Weights of a small mixture-of-experts language model, trained from scratch on English Wikipedia.
Size: 9 layers, width 384, vocabulary 49142, 64.8M parameters.
Experts: 2 picks a token, a softmax router.
Training: a variant of Adam for the experts, 2372 steps.
Below are experts of layer 4 (counted from 0) of a mixture-of-experts language model. Rows are named router (the router's row for the expert) and show model dimensions 256-319. Each number is 500 + 25 x the weight over its row's rms, rounded and kept within 0 to 999. Numbers have three digits each.
After each expert's rows: a language model's description of what the expert responds to. This comes from a sample of Wikipedia text that the model never trained on.

# expert 12
router:490506499470523536500522495477492500470485504495491549497496507522516507475449509483487495540551497499503484458467464485509470560463514474510527492485463430469490469461472520541492469511547510
What it handles: Table cell numbers. Digits and pipe separators in sports standings and data tables, like goals or points columns; also particles like off, out, after.

# expert 21
router:511497485459501517508510507542476525502488490503485531479505513558539496461465464501499528509518512531498523461465503510495443541477520483495516489516462447468478486475511512499487472507491502
What it handles: Year digit endings. Last three digits of years and similar number tails after a leading 1 or 2, such as 1-993, 2-005, 2-016.

# expert 13
router:517516512489507480516510483525499520473473497494530521503502493552554502458478480454502464517565498548469515486466494545491463501450503474503493478515474442506477478473466524512492476552476528
What it handles: Word-initial consonant pieces. First letter or short consonant piece of a word split into fragments, e.g. the c of aircrew, l in airlifted, capital P, G.

# expert 3
router:500483484453543521508525530474483525455464496485514556516502492534539476467458480507522504529498521528419517468462493535513486507477523467491515485491462436482481484450465486507479539502514488
What it handles: Definite article phrases. The and preposition-plus-article tokens in running prose, like of the, to the, during the, often starting a sentence.

# expert 23
router:444493498479501471498519477530506503493508534517492543504486470490495496470453481510512530504508504507510484483487479495510453509477512488497519508506447450513524488490481486551467421492496523
What it handles: Verbs after auxiliaries. Verb stems and participles after was, to, is or were, e.g. used, provide, presented, knighted, resell; also See also headings.

# expert 0
router:490456546474512504524513491467514511487482532489513549481493513529529501481460513503488501502504497474511498452488488499509459518477515487516506477497507448487478471453509512505462470499480477
What it handles: Surname word endings. Middle and final pieces of personal surnames and names in lists and tables, such as -son, -mann, -ley, Brown, Jones.

# expert 24
router:471500489494517497486558490468493531494483543475513553448510491520494498480444510495484476526528512498483531453481487524513491535479532478481496479501486441513481483447467486520486515488498484
What it handles: Biography possessives. His, their, its and 's in sports and biography narratives, especially his first, his final, He was.

# expert 1
router:496518515470484491488498503471480538521507533489511507509469504525538499460457522483500502516504497492469521440490510527528449522488507488502506473510471413517508504470496507471509442493508508
What it handles: Non-English name syllables. Word-internal syllable pieces inside transliterated foreign names and places, e.g. ang in Narayanganj, ich in Jūichimen, ios in Anastasios.

# expert 22
router:496510480468510493479495493521489522488451520513503530490505491516555505470449484467504466505535517486541498467464487537516463545470510466496524522510442443501497483477471494490500501502455475
What it handles: Conjunctions and clause adverbs. Commas, and, to, or, and adverbs after which/that linking clauses, e.g. which ultimately, that additionally, ", and".

# expert 30
router:491508534468498505505511514523508500474508514487509560452487483546505501478451481502458508520524518514508519462465494505522436530482526475468494492494478416478491485486471508520462486483525473
What it handles: Standalone small numbers. Whole numbers in prose and tables, such as chart positions, dollar amounts and match minutes, like number 22, $29 million, 79'.

# expert 25
router:496492550478501485508543505513464529472469488500521547493528498528552479481428499485482485502529491503500496478475487467516442556493494474493521496501467456467512488479486544522486453490507480
What it handles: Institution head nouns. Final noun of organization and place names or descriptive phrases, e.g. Fire Department, Transit Authority, Training School, University, County.

# expert 18
router:499503491462500500501491498504489556494498524502503562490493486514521503498441500469462502536508494501508513463487493517507470513477486487499512451499458448507489478472511497489489483494497516
What it handles: Mid-name word pieces. Inner fragments of unusual proper names and Latin species names, like cinn-an-omea, G-org-onzola, in taxonomy boxes and sports tables.

# expert 9
router:481499510481486506517509495486478521458502503480528556487503510528505530472473512515489494516507500495480503473482500489523441485483490510463529484457480436456485452465484493553487469514500523
What it handles: Paragraph breaks, headings. Double line breaks before section headings or infobox titles, plus heading markers like ===S and ==C in article structure.

# expert 2
router:492518516458529493535513493501499502492483509508518522514513466547511454449451540493531522523506502495498498462485514493503462527495516443501524481516470453547485484439486546529494474502471522
What it handles: Mid-word stem pieces. Inner or stem pieces of words that take a suffix next, such as post, caus, observ, rul, -ron- in fronted, -ress- in antidepressant.

# expert 26
router:501508507490505484487534510504462537496493506510500552446490495529513487485457482474493491532519545529470510440476503505527460516497531509482506496486463447516486469474492541523510492482514491
What it handles: Club and code abbreviations. Sports club prefixes, country and position codes and table cells in football results, e.g. IFK, NK, MF, IRL, Swindon; also Scientific classification.

# expert 6
router:482499506497518476491536503500457540505487480518512521497491513532542508481457519471486523498533520498483509453495495494492487504508502492484532509502418468522509487460478511512502490504491504
What it handles: Numeric separators. Decimal points, en dashes, degree and minute signs inside numbers, scores and coordinates in tables, such as 26.98, 7–6, 41°17′.

# expert 8
router:502491471459491497533525504523501539489479487498523580476491497512507516494463499474503481508542515510470516494478470536522448507474502480482497502516478447517518492464494524551460447516498495
What it handles: Word-initial capitals, foreign titles. Capital letters or opening parentheses and quotes starting a word, often in Spanish, French and Italian titles, e.g. (A, Las, Mes, l'.

# expert 31
router:495526515436531525495510487490483489485475525502477529495504455533484530472509466492501507544473510495476527468480464534546464524497497505501531493522451443525483461449508524515502461493490497
What it handles: Table separators and fragments. Pipe and semicolon separators among numbers in tables, plus mid-word pieces of names after Pr or C, e.g. Prad, Prag, Crying.

# expert 11
router:510481510462533518488539508464495507495487523511492536483506499502524481467432475475467529508566491502470524485460473497506464525480527472476504473504481431503515481471473507488494454515481481
What it handles: Sentence-ending punctuation. Full stops and other clause-ending marks, often fused to a word ending, e.g. ing., es., ".; also semicolons and colons before new clauses.

# expert 10
router:501507534440526481526538471501482507489505508496515538506487462551508507490456473464484497504529507516470533459459455481516473528515504519459508462481466466517503452494486522536494468510505523
What it handles: Occupational and descriptive adjectives. Adjectives and nationality words right before a noun after "as a" or "an", e.g. historical novels, industrial chemist, American, former.

# expert 19
router:515503501502521482526486492499484524471471479469482537462462485549527483507498476492470513553521520539473523437477505507531473530483473493459535510520495428525522476465461513515489481483505487
What it handles: Year digits in lists. Leading digits of years and numbers in tables, lists and date ranges, e.g. the 2 of 2002, 2000, 1 of 1995.

# expert 16
router:501493513466523486501532506492464501489508509492505535475523517525560483487478512484472501553535514522468516457471497532497468519480509463472496482483464445535490498472505489526513494511502481
What it handles: Heading and table delimiters. Structural tokens: the closing = after article titles, == section markers, table pipes, list dashes, and spaced prepositions like in, (born.

# expert 28
router:463504504493487518500533543478474523493480509482504491504508509510479510447494469480470523537514532499505496475470495503520480520506490508491517518494437458522488476428482530506487486498520510
What it handles: Infobox field labels. Fixed template labels in infoboxes and results tables (Elevation:, Total:, Time zone: UTC+, Candidate | Votes), plus pieces after capital T.

# expert 4
router:496499552459491500526533483510490511510510478510489531512496492513523504470470502472483512523501540518538487458473502458519486553503520497500527492486490431489470460500470519509490442499470508
What it handles: Noun plural suffixes. Word-final noun pieces, mostly plural or abstract endings such as ines, ities, ism, plus nouns like children, people, students.

# expert 15
router:491483486456493496511512509485474506466490533506504533485476496547511517489459471509496521521526469499503514464446478554524450513464530494486510481454468440529468501464476517520484538508513480
What it handles: Prose prepositions. Prepositions and linking verbs in expository prose following a noun, such as of, in, are, were, and List of.

# expert 27
router:497516521451521491510487522499486526482503497492521551475512473538497484473455523490492501538543526527457504484464484474518446542474526505487541496501461430449498490491489546546472485501492505
What it handles: Closing brackets, quotes. Closing parentheses, closing quotes and table pipes ending cells, plus section headers like ==See also== and ==Synopsis==.

# expert 29
router:521475508474528484533509478496473509502504517487505513494496470559554499486495444510481505523523514554458488472463488539521471510477534478492517470478468453516471465471483485501484433495506513
What it handles: Line-initial list tokens. First tokens of a line or list item, such as dash, digit 1, pipe with capital, or a first letter piece like B in Breeder.

# expert 14
router:517538523471519489501511498483494556466490516492481549459511472530527484466430478460477496538517508517484539468471492522502473521467498507509494433482455439511482501470519500500482450476497473
What it handles: Line breaks in tables, lists. Line breaks ending table rows, list items and headings, especially in election results and sports tables, plus some rare name pieces like Star Trek.

# expert 5
router:499487536457495511502522529498479534506512490494517539488493499522514507495476531483487501535530495525490512478472496507496475538481500489495524478498472423501491477507499471519520489499508496
What it handles: Infobox and table values. Table cells and infobox fields, such as Coordinates and Website labels, digits, units and word endings before a cell separator, e.g. 759.84, 9.49m.

# expert 20
router:507532528486529525506505496488479516501513480494519550501481487536528488454460513499494492513516543508504488493456486479524468514479510487501516526482462444461492477426475493505486401509500471
What it handles: Nouns after the. Head nouns right after the or of the in prose, e.g. season, name, region, flood, derivative, usually followed by of or was.

# expert 17
router:508489503478529522482537477472463523481513511487518561466509511519506493468466514501496509557530496521461513449479484503541471504475522508503511496469487455464478502470510508508483494504484483
What it handles: Personal names and initials. First names and initials in author lists, credits and people lists, e.g. J., M., Robert, John, plus by, from and commas before names.

# expert 7
router:493468484478494527510486511485525504500483501504514529509481481535534512491473493481480508546479549515518515461472477552514460506482490484470470510493465444522477451478500478520523460555523493
What it handles: Pronouns and math markup. Subject pronouns and relatives starting clauses (he, it, which, that), plus LaTeX braces and backslashes, and the m ( in elevation lines.